Weights of a small mixture-of-experts language model, trained from scratch on English Wikipedia: 1 pick a token, a variant of Adam for the experts.
Below are experts of layer 3 (counted from 0) of a mixture-of-experts language model. Rows are named router (the router's row for the expert), gate (a neuron's input weights, with its number), up (a neuron's input weights, with its number) and show model dimensions 0-95. Each number is 200 + 20 x the weight over its row's rms, rounded and kept within 0 to 999.
After each expert's rows: a language model's description of what the expert responds to. This comes from a sample of Wikipedia text that the model never trained on.

# expert 7
router,201,222,190,172,167,208,186,210,193,177,153,214,212,191,215,207,185,201,181,207,228,229,204,178,216,225,188,198,186,206,204,203,188,205,161,177,189,177,179,208,174,203,178,214,237,221,183,185,234,180,241,156,148,202,203,220,200,203,216,220,207,185,183,184,194,205,200,186,195,198,192,168,219,216,211,176,168,211,202,191,198,216,218,210,217,220,218,178,193,208,219,210,190,222,190,179
gate5,193,239,229,217,207,186,182,235,200,176,207,201,196,186,176,199,208,162,192,214,186,223,202,202,207,215,191,210,230,182,207,198,210,192,205,201,178,239,196,225,221,192,198,198,225,195,208,206,221,200,181,232,218,180,203,200,261,206,234,225,204,184,204,197,183,216,224,183,193,196,222,190,198,204,200,159,191,220,223,181,205,189,160,204,204,211,189,208,184,203,198,225,188,210,209,210
up5,193,223,185,203,202,189,204,190,174,230,190,192,192,192,190,182,195,188,217,203,198,194,208,208,196,217,187,228,203,198,187,180,232,190,180,195,234,209,178,174,172,166,228,202,225,217,212,226,209,199,225,189,183,205,203,214,179,195,207,194,157,222,210,183,235,214,219,221,201,219,159,224,174,158,214,201,209,202,214,222,217,213,199,205,201,240,200,177,188,205,171,198,208,163,179,187
It responds to: Was and He. Past-tense was/were and sentence-initial He in biographies and event narratives, plus Governor, month names and list-item dashes.

# expert 5
router,188,228,201,162,223,186,215,229,178,182,217,206,211,174,210,184,205,187,192,206,198,209,167,235,191,229,209,183,202,214,218,203,200,212,222,178,205,204,162,210,205,201,171,248,198,184,205,181,169,175,227,236,227,209,177,200,164,214,189,203,144,209,242,218,192,195,211,201,190,199,169,220,187,184,243,195,198,190,201,201,226,191,176,201,190,228,240,203,226,186,202,209,222,212,202,182
gate5,180,191,239,221,201,176,193,215,210,172,187,164,186,206,213,175,192,163,184,209,203,195,206,213,199,184,199,211,215,190,195,220,203,234,208,204,234,209,217,233,212,151,193,182,189,235,181,189,234,188,171,194,189,190,194,220,207,198,203,190,220,191,214,186,195,219,207,192,218,225,210,195,229,186,240,198,215,210,226,185,198,191,189,217,217,248,170,207,190,197,173,238,182,198,216,200
up5,180,250,169,227,207,178,180,256,177,210,214,213,198,208,188,195,228,201,174,181,198,189,207,208,203,222,207,204,227,226,177,195,189,196,220,200,197,181,219,188,203,182,221,188,200,186,169,196,220,209,202,217,188,137,198,235,178,193,184,210,216,183,202,193,200,224,169,219,177,205,198,200,237,170,214,176,160,189,200,186,193,188,206,214,181,182,188,188,190,197,165,211,212,215,242,209
It responds to: Mid-word pieces, table numbers. Word-internal pieces like di-ff-er, charity, royalty, unfortunate, plus two-digit numbers in sports stat tables and the word football.

# expert 11
router,189,205,219,192,163,191,203,162,201,164,210,194,167,203,192,230,188,213,186,177,216,166,198,183,205,189,175,193,201,166,198,193,189,205,156,196,202,183,191,240,200,167,174,214,228,194,222,201,230,193,195,199,225,190,200,196,232,204,228,188,196,193,197,215,183,193,184,216,220,209,257,180,201,206,210,194,230,205,174,203,208,191,192,226,148,191,228,202,211,192,212,193,216,172,236,194
gate0,193,219,227,176,171,202,214,211,189,208,200,182,174,208,178,230,217,230,208,208,214,217,185,176,217,226,214,194,191,159,181,183,187,197,245,234,191,228,196,189,207,233,214,217,193,184,166,194,221,175,209,207,222,215,167,207,229,228,185,190,209,212,207,175,200,193,200,207,181,180,194,215,220,200,187,235,199,169,186,231,184,203,207,217,242,221,184,165,233,157,193,187,227,207,196,182
up0,215,144,198,225,206,205,207,214,195,213,178,214,159,196,196,219,231,170,168,197,207,189,207,195,171,189,165,208,175,188,215,245,206,204,214,183,226,191,169,193,197,215,209,200,187,191,165,187,193,183,165,193,183,194,218,230,202,209,198,182,202,199,224,192,178,187,207,199,184,209,223,197,201,196,191,216,217,206,205,182,189,195,215,170,213,211,203,205,215,196,201,179,229,220,235,184
It responds to: Participles after was/is. Past participles and adjectives after was, is or a, such as owned, taken, recorded, captured, released, plus the article a.

# expert 6
router,170,196,211,197,173,190,189,215,210,204,190,169,197,175,188,159,200,208,210,199,209,153,183,217,220,196,186,187,193,217,220,208,178,215,203,194,218,180,207,209,218,201,174,187,237,203,210,182,230,191,184,229,167,214,223,194,198,230,199,217,219,224,195,221,202,168,190,221,187,172,192,170,155,210,201,198,241,197,195,206,200,217,181,180,213,209,229,186,181,192,187,220,177,181,237,181
gate0,211,204,240,222,196,190,222,187,177,188,214,213,236,189,235,193,222,219,207,213,200,177,192,193,193,208,198,219,192,201,196,178,192,187,205,228,194,207,208,157,173,196,199,205,222,222,201,142,201,213,211,189,184,177,205,154,200,204,165,225,173,193,227,192,255,212,201,195,191,189,213,224,201,147,131,205,196,204,201,226,185,167,230,236,188,193,206,193,210,214,215,196,250,206,190,205
up0,212,161,184,201,188,214,184,173,228,181,206,171,184,219,177,213,194,181,156,204,201,238,206,179,184,201,196,190,205,167,236,192,219,208,173,181,159,197,196,228,222,191,195,191,169,190,188,195,211,194,174,191,213,198,193,193,212,206,199,201,210,189,203,213,155,210,230,170,190,192,162,198,191,239,237,190,207,197,225,189,214,202,171,145,214,229,168,227,155,201,183,228,212,151,216,205
It responds to: Such, dates, name starts. The word such before "as", months and years like June or 2009, opening quotes of episode titles, and capitalized name beginnings like Ar-, Ker-.

# expert 1
router,181,208,193,210,217,194,208,195,171,183,207,187,183,207,187,217,195,218,209,214,188,205,212,197,220,221,216,192,215,214,199,226,226,199,218,170,195,218,192,205,171,180,190,216,165,217,202,194,206,200,225,194,200,189,153,199,182,192,217,210,178,205,191,197,127,178,203,216,215,166,208,219,214,198,161,214,222,199,199,165,203,171,183,190,218,229,221,183,183,216,225,196,187,200,171,195
gate0,199,172,218,215,199,222,193,234,215,182,171,199,163,193,222,201,209,221,178,207,227,201,208,196,220,185,183,166,223,221,231,201,187,229,173,206,149,244,198,230,174,210,202,194,174,224,213,227,192,197,209,181,196,183,200,219,219,221,191,217,213,179,206,227,206,247,176,218,165,190,238,224,227,164,204,212,188,220,262,200,201,200,152,207,175,184,191,233,210,222,200,207,208,204,187,199
up0,193,180,196,230,187,200,210,196,167,230,221,218,235,216,185,184,177,192,194,214,198,179,199,219,200,165,220,204,203,173,196,211,224,195,178,193,213,193,193,198,218,214,180,186,200,177,205,171,245,192,207,235,205,206,195,217,188,220,172,209,201,201,208,206,196,189,199,209,209,224,174,193,200,200,221,207,186,192,171,242,166,207,237,218,176,213,179,167,202,179,209,193,230,166,235,208
It responds to: Commas after names. Commas ending a name, place or clause, as in biographies and lists (Ulric, actress), plus word-final pieces like fragile, fissile.